Experts of a small language model.
Experts: 64 experts in each of 7 layers, 6 picks a token, a sigmoid router.
Below are experts of layer 4 (counted from 0) of a mixture-of-experts language model. Rows are named router (the router's row for the expert), gate (a neuron's input weights, with its number), up (a neuron's input weights, with its number) and show model dimensions 96-191. Each number is 128 + 32 x the weight over its row's rms, rounded and kept within 0 to 255.
After each expert's rows: "comes after" lists some tokens at least twice as common just before its tokens as in all text. This comes from a sample of Wikipedia text that the model never trained on. Tokens count by the router's weight.

# expert 20
router [158 136 145 155 150  81 122 181 135 121 159 113  84 147  59 131 134 108 132 108  71  87 128 151 120 174 142  47 155 159 143 139  93  98 129 113  78 107 148 173  87 160 117 133 173  98 104 128 125  97  96 145 128 159 156 136 149  79 156 133 151  87 224 120 123 225 144  80 169 157 112 128 147 156  78 128  98 131 140 116 136  72 128 123 125 107 139 119 111 101 138 120 174 155 157  94]
gate3 [139 135 149 175 201 127 108 132 138  93 138 105 137 124 156  89  67 144 133 113 134 151 100 138  80 167 163 108  88 174 109  90  97  74 166 153 127 189 160 169  92 162 176 104 127 151  88 166 129 122 139 137 135 102 161 101 110 125 156 156 124  79 133 137 121 160  76 132 132 113 112 191 102 134 156 122 126 168 129 112 183  66 137  94 141  85 123 117  90  81  88 148 139 151 132 143]
up3 [115 178 159 146  91 161 110 120 141 136  61 190 104 146 149 138 138 147  73  75 149 173 151 130 151 123 151 161 137 162 162 162 111 103  95 115 114 160 108 133  80 121 136 117 112 156 109 141 130 104 110 174 121 108 116 129 144  84 175 177 112 128 166  85 157 145 156 104 149 139  95  66 153 142  89  77 122 135 111 145 124 185 108  86  62  89  78 145 156 105  57 170 112 148 152  98]
gate4 [120 103  89 156 170 121 108 187 134 134 122 120 125 142  85 143 150 171 134 124 108 152 110 102  40 109 112  86 157 171  93 129 106 192 146 137  71 122  47 172 148 134  95 158 107 151 138 108 115 128  93 126  84 102 127 192 142 115 192 148 198 115 147 115 144 174 144  87 110 143 140 159 144 122 154 129  76 153  68 111 120 130 123 106 121 112 118 135 121  91 127 154 176 114 133 155]
up4 [111 128 136 158 147 119 164 153 109 162 149 103 147 116 121 148 120 100  84 158 128  74 145 154 119 167 127 160 145 127  84 113 177  64 139  81 151 147  75 163 115 140 137  98 127 115 176 124 125 131 158 105 130 131 139 118 136 124  90 181 148 131 152 153 143 115 100 178 134 111 121 143  92  95 107 108 204 132 142 176 134 106 191 159 142 173 161 131 107 183  69 120  85 167  64 131]
comes after: "\n", " University", " part", "\"", " out", " end"

# expert 57
router [ 97 130  99 138 107  88 135 183 108  94 215  44 116  89  64 105  84 157 173  71 126  89  80 230 143 101 144 115  90 123 115 109  56  81 128 129 105 164 119 103  59 108 132 134 105 134 137  87 110 143 105 119 141 178  93 130 166 129 171 132 158 122 159  97 127 153  92  72 109 139  77 166 153 118 192 161 158 102 110 158 124 144 135 111 141 138 140  38 181 149 159  66 115 149 175 170]
gate0 [ 48 105 171 119 117 132 139 167 128  84 114 172 142 129 121 173 175 147 188  91  94 173  96 155  64  91  95 125 114 126 111 162 110 117  97 146 143 122 125  90 153 156 134 152  54 107 118 120 118 190  69 182  97 152 170 145 117  68 110 124 144 105 188  75 117 140 144  74 102 146 114 169 137 157 162 144 141 186 148 164 126 141 175 143 156  72  39 178  70 161  95 102 118 145 108 139]
up0 [104 195 150 125 113 114  66 122 153 123  78  91 135 130 145  86 137 132 155 113 130 130 122 152  99 128 177 133  91 140 131 156 105 101  93  68 151 119  80 141 128 124 119 182 162 153 165 102 128  96 109 181 153 119 177 128 159 151 141 123 137 131 152  92  89 121  79  86 166 175 138 193 214 152 152 101 143 109 116 152 134 113 134 104 123 116  91 129  66 141 144 109 122 126 132 143]
gate1 [ 99 112  70 127 139  75 155 157 160 134 129 105 127 141 103  96  95  80 148 101 126 156 159 130 125 105  53 125 130 170  96 167 143 131 202 140  63 123 134 131  95 187 123 171 171 145  91  89 154 109 144 112 140 116 135  59 124 170 138 138 119 106 122 148  83 149 136 122 109 118 148 134  83 166 129 106 182 180 162 145 134 134  94 148 109 140 204 133 166 131 139 121 113 112 150 154]
up1 [151  87 171  98 145 165 134 135  87 113  91 147  98 161  93 141 157 155  91 164 108 177 141 164 125  59 168 138 152 116  96  79 120 126 113 119 110 121 136 153 182 119 103 133  76  89 157  58 108 133 124 146 196 119 168 121 145 134  67 165 109 165  61  79 182 137 177 174 145  83 165  86 154 139 150 151 148 125  80 130 133 144 123 118 152 108 161 125 135 168 129 131 129 116 143  79]
comes after: "\n", "-", " of", " in", " by", " for"

# expert 28
router [139 105 142 179 159 142 163 115  69 114 169  98 109 162  79 135 121 159 105 118 126 146 102 121 156 119  89 127 115 115  96  85 111 148 144 155 159  95 119 119 202 140 135 117 167 122 117  51 135  63 204 127 179 100 116 147 157 142 115 159 138 113 164 139 140  87 129  71 111 136 136 140  81  91 104  99 122  99 144 167 159 102 173  68 101 136 144  91 148 174 114  64  94 133 179  96]
gate0 [170 189 135 123 151 160 109 130 161 153 137 128  47 161 141 169  94 188 133 152  87 139 129 149 153 163  91 168 115  88 133 176 120 197 105 174 164 139 118 108 159  77 127 117 131 125 134 105  69 164 156 127 135 110  94 111 151 145 129 146 142 131 181  97 136  90 158  67 139 130 139 169 100 142 151  83 107 109 144 185 143 129 156  83 124 117 162 139 116 177 162 144 110 118 117 171]
up0 [160 158 123 103 114 168 150 120 115 180 175 134  72 172 169 167  92 156 102 143 100 130  95 108 119  62  90 175 108  79 154 151 122 142 131 146 203  96 109 109  85 106 137 135 129 121 151 101 107 138 185 156 119 143  99 111 133 126 115 155 163 156 153  80 152  58 123  85 135 179 167 125  99 144 132 122  93 114  86 166 162 105 149 104 120 118 180 149 163 201 159 115 115  82  75 181]
gate1 [ 93 101 167 151 108 152  91 153 153  76 153 149  96  93  57 110 132 119  92 163 112 110 112 114 172 149 182 134  75 162 116 140 132 142 186 118  96  70 118  93 174 128 104 119  92 101 203 166 187 149 115 164 156 112  97 155  89 147 143  98 151 170 113 109 171  66  72  82 142 147 127 134  98 142 144 162 133 114 129 130  77 105 151  86  72 113 106 115 131 149  85 158 177  75 111 150]
up1 [ 58 141 115  68 143 124 122  71  99 181 129  91 149 204 138 106 141 164 217  97 191 170 106 153 155  93 111  83  94 115 145 156 133  72 105 141 113 152 132  76 161 133 138  87 120 120  84 121 120  96 140 132 136  91 113  64 176 170  84 133 181 127 186 121  96 163 116 150 167 103 102 127 146  96  79 110 106 181 193  96 112 145 145 122 123 163 189 206 147  91 162 164 130 165 128 132]
comes after: "1", "2", "9", "8", "0", "3"

# expert 0
router [129 141 135  73 129 105 150 166 100 163 155  71 150 105 101 151 136 127 179  86 137 180 109 183 174 116  70 166 107 134 153  73 119 118 128  96  90 145 133  96  78 117 132 146  89 126 134 141 152 145  98  87 141 138 130 162 130 157 121 142 154 114 187  69 138 109  94 138 136 104 188 181 109  98 104 129 128 123 168 210 129  59 177 154 155 145 161  97 117 111  94  95 145 212 148 132]
gate0 [ 83  94  91  78 123 177  71 145 122  98 127 139 161  90 114 168 102 189 126 145 165 101 149 124  98 114  22  90 158 121 135 143 140 138 109 100 135 153 160 118 138 144 123  68 100 175 143 146 161 123 102 171 151  96 165 174  94 137 109 141 149 108 158 106 115 140  79 127 145 143 169 126 130 131 166 185  93 117 151 169 164  96  95 118 139 149 106  93 127 167  78 174 112 179 135  88]
up0 [107 116 152  68 121 142 142 184 141 106 134 150 192  87 121 153 153 192 108 127 124 128 132 163  96  78  87  84 159 153 102 133  98 140  79 142 129 144 150 145 170 157  87 129  81 125 146 127 185 131 111 166 125 117 183 172 117 110 113 116  92  88 123 127 134 155 136 114 129 132 140 134  92 141 115 118  97 104 196 172 149  91  69 140 143 174 134 123 151 140  80 152 133 173 108  70]
gate1 [121 153 161 152 137 184 173 136 128 117  94 136 104 105 153  98 135  90 105 150  87 163  68 142 112 136 120 123  87 139 129  64 150  80 103 124 113 120 141 104 143 137 131 142 107  97 165 151 103 132 118  85 117 110  64 111  81 123 181 106 187  94 151 192 129 143 114  94  70 160 158 134 113  98 126  50  78 124 149 226 116 120  90 133 144  99 122 177 148 136 132 159 114 160 147 113]
up1 [113  77  92 117 142 158 174 127 152 146 126 144 109 128 176 130  86  76 141 108  88 167  90 167 115 182 154 164 154  88 146  89 176  87 133  97 116 145 126  82 151 134 136  95 106 163 120 165 139 141 123 130 148  61 106  80 121 142 166 168 174  88 138 212 112 136 164 129 141 179 175 117 157 127 199 117  92  86 114 165 106 144  87 148 159 162 128 172 129 126 162 114 134 101 125 145]
comes after: "\n", ")", "3", "5", "4", "6"

# expert 29
router [210  99  91 178 140 159 135 121 119  96 144 174 156 103 144 175 136  66 160 141 135  70 108 128 101 104 133 169 189 152  53  93  95 146 161 111 198 106  84 143 118 117  94 106 204 141 128 149  96 118 122  95 151 179 150  94 168 150 145 167 113 116 107  94 228 136 140  78  71 130 141 123 114 157 172 128 156 128 174 102 143  99 135 150 159 118 112 127 150  95  79 109 113 132 100 124]
gate0 [174 149  96  73 165 174  87 112 104 111 147 136 209 128  93 134 140 104 108 149 128 116 143 149 131 177 177 148  94 133  97 128 113 153 137 116 123 139 167 154 152 117 118 138 152 112  73 130 105 173  63 128 117 126 146 114 198 114  96 126 196  91 145 108  60  92 132 108 121  98 184 184 113  92 164 140 139 132 114 108 139 110 123 109 130 112 118 128  87  89 130 126  96 161 120 135]
up0 [ 82 107 122 129 174 126 151 133  71 123  94 140 121 175 214 173 126 173 131  54 133 170 157 170  98 112 173 102  72 105 187  63 109 144 129 147 125 149 121 138 123 117  73 110 154 186 140 114 189 154  94 144 111  98 145 198 147 100 155 109 169 103 122 109 128 150 176 139 127 161  89  65 108 189 114 154 146 114 131 172  98  67  66 145 114 156 155 153 151 111 109 146 147 127 128 169]
gate1 [166 110 112 175 175 158  57 181 113  95 126 105 149 108 129 123 143 100 159  88 123  94 110 132  79 150 113  96 137 153  69  61  86 153 139 114 132 129 164 187 187 116  83 120 170 121 138 126  97 173 125 115 164  95 121 129 174  87 143 151 187 107 115 142  52 174 184 119 115 152 132 143 103 143 166 140  90 127 154 189 158  81 130 200  95 172 133 119  88 115 133 123  58 126  85 131]
up1 [144 108 127 114 121 109 139 144 123 149 101 131 123 136  85 122 159  99 113 145 109 143 137 167 177 106 157 160 123 180 190 202  80  96 101 133  52 128  89 176 138  86 160 103  57 149 110 124 121 173  89 142  89 188 172 140 126 128 125 137 123 161 141 134 184 117  87 169 105  80 139 107 136 106  44  83 177 140 120  92 104 138  71  74 102 136 129 121 149 181  91 119 144  64 131 183]
comes after: "1", "2", " ", "3", "9", "4"

# expert 19
router [126  98 164 109 113  93 100 143  82 169 110  84 131  79 187 107 152  86 133 106 127  87 155 156 148 187 111  56 186 100 120  97  97  65 132 139 117 184 123 149 179 183 124 164 110  83  63 176 125  89  90 144 148 111 133 170 180 133 135  98 139 118 150 127 134 158  70 121 193 201 110 112 140 148 136 134  88 112 155 154 136 184 167 152 168 151 115 162 144 120  87 101 137 104  94 113]
gate3 [ 93 193 178  82  95  92 133 157  91 153 114  59  84 161 143 134 136 105 123  55 101 131 147 138 132  82  94  64 151 121  81  96  82 167 102 143 158 166 101 130 123 143 139 179 156 127 113 153  95 167 113 124 172  79 101 141 104 147 119 108 217  96 105 164  71 143  72 139 171 149 130 140 106 189 141 149 101 163 101 175 105 141 176 169 149  97  93 138 139  73  41 171 177 192 149  72]
up3 [154 112 107  94 183 133 142 139 174 125 143 136 128 115 144  99 113 178 223 143 151 113 122  92  93 162 153 147 119 133 146 197 207 105 166  95  90 123 189  75 138 127 157  79 113 110 157 100 118 106 144 131 118 150 110 105 186 118 149 122 107 168 135  92 120 151 154  77 159 123 143  92  76  57 138 129 159  90 103  49 131  87 117 146 138 142 130 129 173 212 188  82 249  94 124 106]
gate4 [ 88 169 206 140 105 117 151 135 166 129 114 106  94 138 168 128 122 132 179 131 148 135 183 145 162 131 178  91 144 152 128 113  80 117 136 132 177 146 102 144 142 119 130 137 125 158 149  95 158 153 131 115 179 179 136 175 214 139 124 156 150 145 123  94  82  92 107  95  94 129 155 123  53 131  69 119 102 168  86 111 119 151 139 132 130 103  92 109  97 101 160  96 105 140  92 132]
up4 [137 163 147 155  44 140 118 162 117 147 153 149 147 129 152 113 159 186 148 139 126 169 182  96 140  94 127 160 100 144 106 150 114 116 116 123 120 143 124 127 135 162 128 121 140 160 155 132  99  91 132  79 108 114 103 142  94 172  89 104 118 115 176  95 110  81 144 134  95  58 105 176 118 103 111 164 118 127 141 136 108 123 110 127 134 111 164 116 163 158 148 177 151  96 137 131]
comes after: "\n", " University", " al", " U", " non", " co"

# expert 15
router [ 95 115 126 163  55 237 117 129 144 113 110  83 119 159 103 153 169 106 145 175 122 130 151  99 103 114 144  41 162 178 122 114 104 120 143 170 135 121  98  84 118 105  71 130 135 116 157 110 113 113  33 135  98 127 161  89 148 113 113 145 126 142 119 128 148 162  70 119 112 131 105 112 116 114 145 114  99 123 154 173 108 118  92 128 122 142 108  72 164 105 121  98  99  67 120 152]
gate0 [159 151 144 150 179 172 166 177 131  82 121  80 194  71 154 169 128 127 110 144 138 113  98 127 140 184 138 139 138 137  72 150 174 107 124 155 109 104 166 158 155 108  59 100  86 122 134 136 103 133 110 142 140 162  80 147 138 181 124 141  86  61 157 146 151 145 126 151 115 168 103 151  68 144 127  91 142 152 117 102 146 127  91  96 195 161 110 133 139 119 128 136  82 115 138 135]
up0 [ 93 150 179 121 134 151 148  53 163 101  76  88 112 112  79 113 103 156 127 186 125 142  93 120 106 173 183 107 125 143 132 171 157 119 126  54 122  95 104 175 151 139 158 118 204  77 166 156 157 109 127 178 179 137 168  72 103 108 189  92 154 112 153 109 153 141 144 115 109 113 135 118 138 148 153 148 130 127 136 192  98 163 130 165 126  84 107 148 113 137 109 146 125 136 110 111]
gate1 [103  79  79 134  94  96  99 140 150  81 144 110  89 106 112 135  84 126 157 140 111  93  63 118  63 182 112 200 144 165 119 115  86 109 135 224 156 162 123 140 150  36 101 141 152 153  91  90 129 154 110 175 138 130 120 122  65 135 138 195 121  93 118  94  63 158 109  65 143 179  83 141  79 153 101 113  30 119  66 163 136  84 151 101 136 133 116 105 102 101  82 155  27  87  71 127]
up1 [134 184 141 142 148  95 133  70 146 130 135 129  65 135 103 123 117  89 136 168 165 129 202 175 179 154 187 175 114 169 166 168 135 137 133 110  80  89 131 161 205 153 159 176 175 104 151 133 162 112 108 163  98  78  73 165 176 164 155  77 148 119 139 183 141  92 146 104 104  63 114 104 169  71  62  80 139 131  52 133  55 116 118 103 105 126 100 116  87 151 138  78 128 122 145 152]
comes after: "1", "3", "2", " ", "5", "4"

# expert 7
router [118  75 151 166 155 100 154 135 149 120 180 166 107  89 146 104 104  91 162  88  95 148 114 154 152  83  90 159 124 137  67 164 109 160 137 112 101 109 113 126 177 136 154 100 227 102  94  86 108 118 120  91 101 115 174 116 164 111 147 100 147 102 107 131 144 164 124 151 132  83  82 165  69 106 129 164 139 131 143 157 176 121 137  81 115 102 118 162 122 166  16 135 116 133  78 217]
gate3 [ 99  94 151 159 140 124  96 150 119  81 139  88 133 152 116 153 135 116 167 107 151 123  91 175 130 124 133 125 163 110 112 174 100 108 114 108 123 168 114 118 187 199 160 216 147  62  96 103  78 125  75 158 158 141 135 161 195 147 146 144 131 120 116 143 142 136 170 111 112 120 114 178 181 110 162  73 106  70 154 194  77 116 140 154 103 188 138 113 140 152 106 168 107  55 141  55]
up3 [107 124 125  63  85 115 113 157 143 116 120 116  91 155 143 133  86 107 115 171 116  80 139 153 127 115 128  85 192 158 157 165 107 129 130 103 135 158 110  80 117  91 195 144  93 124 159 161 164 177 126 147 104  95 153  90 130 138 142 136 108 116 129 136  99  84 121 157  66 135 112 129 108 112 155 144  94 158 150 184  68 148 149  82 151 127 162 130  96 122 145 112  50 134 107 102]
gate4 [123 127 125 147  96  90 154 165 110 106 158 138 118 116 105 119 164  43 138 154  69 152  84 129 112 146 105 107  94  65 143 109  82  85  67 171 102 106 194  98 158 143  67 129 119  81  97 149 195 167 118 144 173 145 109 151 179 162  69 122 171 136 133 128 104 163  83 159 166 139 175 167 212 100 179  93 120 154 136 124 132 159 162 138 154 134  90 134 142  71 186  77  73 126 174 188]
up4 [134 106 170 109 176 102  87 205 153 189 149 122 150  31 167 134 122 105 190 166 169  89 112 109 149  82 157  98 125  87 100 137 111 125 139 160 140 133 108  83 174 108  90 123 133 110  83 125 168 149 116 117 133 110 186 156 114 130 108 112 144 130 123 163  82 182 108 181 159 167 148 115 120  97 168 166 250 181 106 124 185 149 196 118 143 109 128 132 104  84 152 122 153 143 129 181]
comes after: " ", "1", "2", "0", "–", " is"

# expert 55
router [172 147 109 124 101 186  92  85 128 139 157 115 152 146 133 139  96 148 165 119 117 129  41 139 126  61  67 135 128 149 108 102 133 136 142 120 100 139 165  80 102 100 152 100 123  84 136 146  97 155 131 141 133 146 150  70 118 168  82 123 128 116 113 118 148  97 111  61 117 123 114 163 119 170  88 132 136 185 117 144 133 115 111 155 128 160 165 101 137 135  74  81 157  67 160 124]
gate3 [125 161 181 102 136 131  95 146 100 105 107 112 139 196 134 166 222 116 149 141 180 141 102 132  37  76 103  67 129 147 108 121  92  87  96  96  96 123 191 129 119 132 104 122  79  83 178  93  92 101  99 122 163 178 148 142 164 124 149 118 146 112  95 129 102 143 103 150 110  45 142 130 124 170  92 101  91 132 101 165  92  88 120 127 119 149 131 105 111 199 147 121 167 148 118 179]
up3 [ 54 137 118 103 163  75  79 148 149  92 118 190 104 119 100  88  91  96 108 140 179 109 178 172 143 165 189 175 133 116 132  94 168 175 118 146 127 130  55 185 151 114 138 146 111 222 125 145 151 169 131 163 117  62 176  60 147 121 159 106  76 127  67  83 174 165 164 130 195 143 137 109 184 111 122 158 154 196 161 116 133 123 141  73 154 146 142 176 105 108 106 107 154 122 132 126]
gate4 [170 151  98  85 123 168 147 126  86 137  65 126 135 140 142 123 160 120 106 113  85  77 100 162 133  78  83  64 174 173  63 204 114 121 164  98 125 159  73 132 117 141 182  89 161 142 158 143 113 178  76 130 105 113 123  86 106 200 113 183 152  71 114 221 125  62 105 139 152 148 151 168  96  63 134 129 100 128 148 131 173 153 138 151  90 155 156  90 129 139 126 133 128 111  96 149]
up4 [119  82 173 128 147 128 111 116 101 139 179  82  87 167 113 121 140 107 145  39 146 109 104 156 135 122 150 179 136 126 141  74 130 133  83 142 144 107 152 105 148 135 136 145 108 140 118 123 117 135 153 123 134 143 112 113 145  96 200 107  84 108 110  47  93 180 137 134 110 157 124  97 106 135 132  83 150 173  84  95  55 113 160 115 177 116  97 171 162  51 153 121  97 180 124 158]
comes after: " the", "9", "0", " a", " his", " The"

# expert 39
router [118 156 167 118  96 109  76  64 127  61  29 123 175 128 159 133 148 103 134 157  93  66 137 168 113 141  68 107 108 128 137  97 121 136 185 181 119 150 170 129 105 147 129 190 123 107 151 158 106 117 102 144 135 108  99 132 129 121 134 159 144  67  67 104 136 172 129  96 205 191 190 149 102 133 172 131 113  79  63 158 195 190 116 132 158 154  88 129 136 112  99 148 140 123 123 171]
gate3 [ 79 143 174 124 128 191 146 126 108  93  96 133 207 146 190 156  98 112 126 127 142 187 106 144 151 157 111 163 102 114 177 134 130 137 102  99 117  89 118 117  98 134  93 174 187 181 121 102 119  84 152 136 125 123 115 155  92 108 150  98 146 102 101  99 154 113 158 112  81 128 153  30 135  78 142 130 130 104 142 137 128 145 160 124 107 189 119  78 138 130  60 115 122 161  87 136]
up3 [113 117 101 105 120  75 105 149 138  47 141  78  91 106 159 156 164 141 107  96  69  89 106 158  83 144 175  81 121 133 149 124 120  86 160  92  72  75 122 176 123 123 128 117 123  85  95 150 111 178 104 145 158 115 133 144 130 121 124 190 115 104  90 183 164 122 134  95 164 128 116 172 178 201 158  97 148 168 154 148 151 120 120  99 166 140  99 147 154 100 145 109 149  79 179 107]
gate4 [167 160 127 110 107 127  76 113 135 138 146 100 142 135 121 134 167  97 122 137  97 120 117 182 112 167 108 155 156 186 122 130  81 116 182 171 138 112 139  95 148 131  92 166 126  95 187  75 128 115 101  98 131 183  99 197 187 120 131 171 142 115  87  94 161 197 126 127 116 192 124 148 128 124 145 113 154  87 128  48 123  66 151 120 101 152 107 150 162 170 142 185 165 151 118 165]
up4 [ 82 106 203 199 174 100 101 120 100  94 120 158 137  66 133 158 158 160 121 208  98 135 107  89  37 127  93 122  89 172 124 152 107 166 119 190 130  92 107 127 130 125 102 118 147 120 151  89  77  52  90 124 115 197  75 100 160  85 139 140 139 127  68 118 127  96 121 115 120  87 156 182 121 107  79 163 140  93 115 157 103 118 144 160 141 121 228  93 111 178 189 121 197 134  96 134]
comes after: " |", " the", ":", " of", " \"", " The"

# expert 61
router [138 143 170 179  92  90 114 113 141 160 100 135  98 157 140 100 116 161 143 166 149 102 119 144 125  83 125 131 114 179 133 109 123 147 144 185 150 162 102 139 117 183 189 129 146 118 115 104 142  83  95 138 137 118  63 155 145  72  74  97 107 118 173 112  93 191 101  65 179 168  78 134 136 125 117  72  91 135 139 134 156 152 150 105  83 110 193 147 169 159  75  82 129 148 126 156]
gate0 [170 166 108  96  96  85  81 150 120 166 153 146  81 194 125  93 133 134 193 210 106 110 140 124 146  59 129 175 157 128 216  85 102 114 125 156 133 161 111 196 181 139 169 112 153 138 140  86 187 139 111 154 187 141 144  83 170 173 109 138 163 150 145 179  82 133 171 149 141 111 114 106 159 108 170  88 103 117 152 190 141 124 111 142 121 117 109 134 103 146 114 110 111 168 119 101]
up0 [131 111 135  80 160  86 107 146 149  68 145  94  93  85  63  90 120 195 151 122 105 129 133 117  11 151 156 119 143 126  91 103 140 144 160 161  92 111 114 140 108 139  96 131 100 136  83 141 103 140 129 114 160 130  95 165 137 130 117 101 181 135 143 186 139 159  94 118 107  96  97 140 154  98 172 189  92  84  97 157  92 101 110 158 220 119 123 177 115 140 138  93 124 140 107 122]
gate1 [136 193 100 171  99 112 109 113  96  92 180 163  98 164 143 116 124 138 153 171 139  98 141 137 107 123 138 189 113  82 168  86 132 110 174 144 146 114 131 117 176 199 151 119 142 104 183 110  79 112 124  97 154  98 111 108 150  81 125 141 146 116 136  99 101 174 144 158 140  94 114 124 113 112 163 145  90 111  83 112  99 177  72 136 118 150  91  93 168 176 194 132 129 126 215  86]
up1 [187  88  91 102 113 146 140 140 169  91 160 134 122 185 112 143  99  96 220  51 137  56 155 150 138 111 162 169 146  90 101 151 116 121  64  87 119 142 180 116 114 130 105 152 134 164  96 128 109 145 123 130 140 189 146  31 134 128 147 144  75  27  65 138 102 190 122 122 130 149 140 140 116 129  80 146 108 170 114  94 126 157 124 104  95 114 124  81 149 178  76 181 100 122 124  78]
comes after: " of", "'", " in", "0", " for", " with"

# expert 58
router [125 152 110 182 177 107 105 162 113 160  63 134 121  99 110  66  98 124 201 114 184 132 147 176 133  84  93 116 103 152 113 117 132 142 114 128 142 143 104  92  96 172 173 115 140 154  59 113 117 123  83 152 144 127  94 136 187  83 136  68 118 130 137 127 151 116 141  97 216 172 136 181 149 109 139 125  93 103 135 127 161 111 121 107 123 107 164  84 134 147  74 107 122 168 141 132]
gate0 [156 133 165  92 142  96  99 110 130 123 107 124 127 184 143 138  97  92  87 189 112 180  94 146 112  55 103 180 128 111 197 120 107 150  79 116 106 130 136 116 187  95  84  96 146  90  54 136  97 194 121 125 135 147  47 183 152 189 106 107 177 165 105 125 175 136  73 130 155  99 131 134 137 128 108  73 161 131  85 115  87 129 147 154 140 155 186 182 139 137 100 179  87 163  62 135]
up0 [148 136 114  34 110  99 102 107 202  86 109 177 109 130 152 124 120 143  79 153 172 156 106 186 125 111  93 138 120 114 154 150  90 175  52 126 117 114 128 125 160  95  43  92  98 141  70 146  94  76  79 139 134 124 113 140 152 110  69 123 180 166 101 108 106 116 135 104 139 112 139  72 116 132 115 117 154  97 156 103 120 142 159 137  94 168 108 142 151 128 132 204 130  95 132  85]
gate1 [100 143 169 143 135 137 110 211 123 157 174 149 205  99 120 118 167 142 102 168 126  65 147 145 123  82 151 152 161 122 122 111  85 174 138  97 167 154  79 148 173 110 167 163 102 143 203  90 160 156 159  94 147 146 157 183 144 149 146 168 109  57 115 136 106 116 140 103 144 195  95 100 128  87  67 163  95 142 150 101  91  88 160 113 124 104 146 115 109  80  83 149  63 129  94 124]
up1 [148  69 154 111 121 117  79 113 151 142 140  85 139  90  29 158  84 101 139 111 151 155 156 147 120 101  72 107 140 159 151 167 144 141 122 103 129  72 155  74 113 122 126 146 155 152  71 172  95 100 207  77 140 166 164 141  95 148 131 136 133 162 133  91 107 109 180  83 142 155 105 127 147  86 172 191 125 143 109 197 153 101 101  87 166 137 101  54  84 119 140 142 140  76 124 107]
comes after: " of", " in", " the", " to", " for", " with"

# expert 60
router [101 119  99 119  78 143 117 142 170 102 112  65 105  86 105 129 189 168 118 123 124  71  99 155 172 140  88 109 158 143 161 145 172 104 140 175  77  67  62 106  51  92 179 100 141 174  90 123 106 121  99  82 109 174  30 153 141 112  38 108 129 120 111 121 121 154  99  73 149 161  84  59 154 130  96  88 121 176 131 131 128  84  88 134 119 125 157  85  96 148  74  73 147 174 121 140]
gate0 [144  80 139 122 134  37 117 198 105  68 154 113 141 142 120 178 134  98 126 158 132 126 115 169 103 146  78 157 146  94 141  54 111 135  48 107 128 171 129  80 141 139  89 111 163 172 119 124 101 113 178 149 199  81 134 143 163  95 151 140 153 160 114  69 135 101  97 109 137 156 144 173 125  82 149  39 154  99 125 191 132  78 169 138 132 158 127 120 123 127 149 114 140 182  89 131]
up0 [150 151  94 142 117 135 132 115 142 111 169 150 193 109  79  92 113 145  78 120 205 109 116  90 106  49 133 132 124 109 113 142 196  67  89 138 129 103 116 128 141 123  91 160 137 162 152  82 133  99  91 171 152 156 179  96  80 155 117 113 140 202 182 121 160 157 151 145 106 144 158  83 107 119 143 132 149 102  65 141 124 171 132 118  55  96 118 124 170 119 118 153 113 162 152 103]
gate1 [133 164 102 173  80 134 126 159  83 195 110 128 109 167  95 109 115 129 137 170 141  98 109  89 133 136 151  80  93 154  92 126  81 119 142 165 114 107 196 222  93 158 119 116 169 116 139 142 116 142 116 114 158 125 154 107  96  70 119  89 156 134  89  96  79 158 120 129  98 150 132 129 119 100 100 111 128 119 117 138 122 179 130 119 149 121 109 127 116 111 113  93  40 127 191 140]
up1 [120 173 128 170 160 112 108 146  88 146 123  87 120 163  80 123 155 134 128 178 144  90 189  99  56 138 170 176 130  60  96 134 130 156 133 171 201 142 132 151 153 133 135 121 144 116 151  68 105  94 109 154 120 201 119 158 136 143 133 142 125 167 122 162 131 148 134 164 138 105 143 160 190 117  53 136 145  88 107 112 117 131 154  81 138  76 119  81 136 157 126 123 104 118 144 143]
comes after: " of", "'", " in", " on", " to", " at"

# expert 45
router [141 134 107 147  85 125 110 118 175 132 143  75 136  98  94 178  56  75 189  74 151 102 153 103  84  81 102 142 121 126  92 104 110 108 105  86 129 125 151 148 143  55 147 120 127  94 109 124  86  82 137 164 103 110 149 136 101  75 139 104  99  97 178 149 138 138 140 142 123  94 162 158  87  97  48 119 174 127 128 162 103  74 173 150 133 120  65  95 111 116 112 101 143 108  91  92]
gate0 [150 168 173 132 121 142 109 188 162 161 183 109 142 134 121 134 125 156 131 129  68 128 156 143  91 122 180 110 147 107  89  44  88 167  69 100 134 141 122 122 147 159 148 142 179 184 139 152 115 167 143 187 129 125 177 140 129  77  72 156 117 115 135 103 177 116 113 114 108 115 142 138 124  97 180 149 138 148  91 121 111  66 158 169  88 164  85  41 136 131 128 148 143 118 131 158]
up0 [124 143  97 128 130 177 156  59 131 124  79 134  87 167 124 167 129  36  87 124 158  97 152  91 159 110 149 138  93 155 150 159 102  18 165 136 140 109 114 111 162 138 145  94  85 146 121 171  93  83 157 171 122 168  55 149 140 175 187  90 114 119 130 166 133 173 117 152 162 187  56 162 125 137 113 141 128  87 121 131 102 144 126  75 115  94 126 123  74  75 227 178 107 115 150 148]
gate1 [111 165 158 139 128 120  61 118 108 180 152 114 154  99 130 175  70 166 174 141 147 113 123 120 134 109 186 151 146  95 133 132 152 141 188 167 119 133 139 146 147 168 128 131 140  86  67 157 162 113 143  74 151 116  78 154 123 159  92 124 185 125 175 108  99 150 142 138 156 111 133 109 120 140  67 167 108 134  73 149  33 113 102 117  91 129 111 127 191 139 168 137 163 126 103 139]
up1 [100 105 131 138  66 117 153 104 144 108 143 124  95 160 189 100 114 135 166 131 164 154 199 165 180 161 128 114 145  95 120 110  66 132  66 185 139 143 119 109 124 139 149 186 118 167 125 134 137 126 120  99 135  91 140  82 105 156 208 117 137 147 133 161 111 105 134 128  76  93 136  77 138 138 142 153 113  98 144 150 111 105 141 149  92 130 122 165 134 121  92  98  86  91 128 151]
comes after: "9", "0", " was", " is", "–", " were"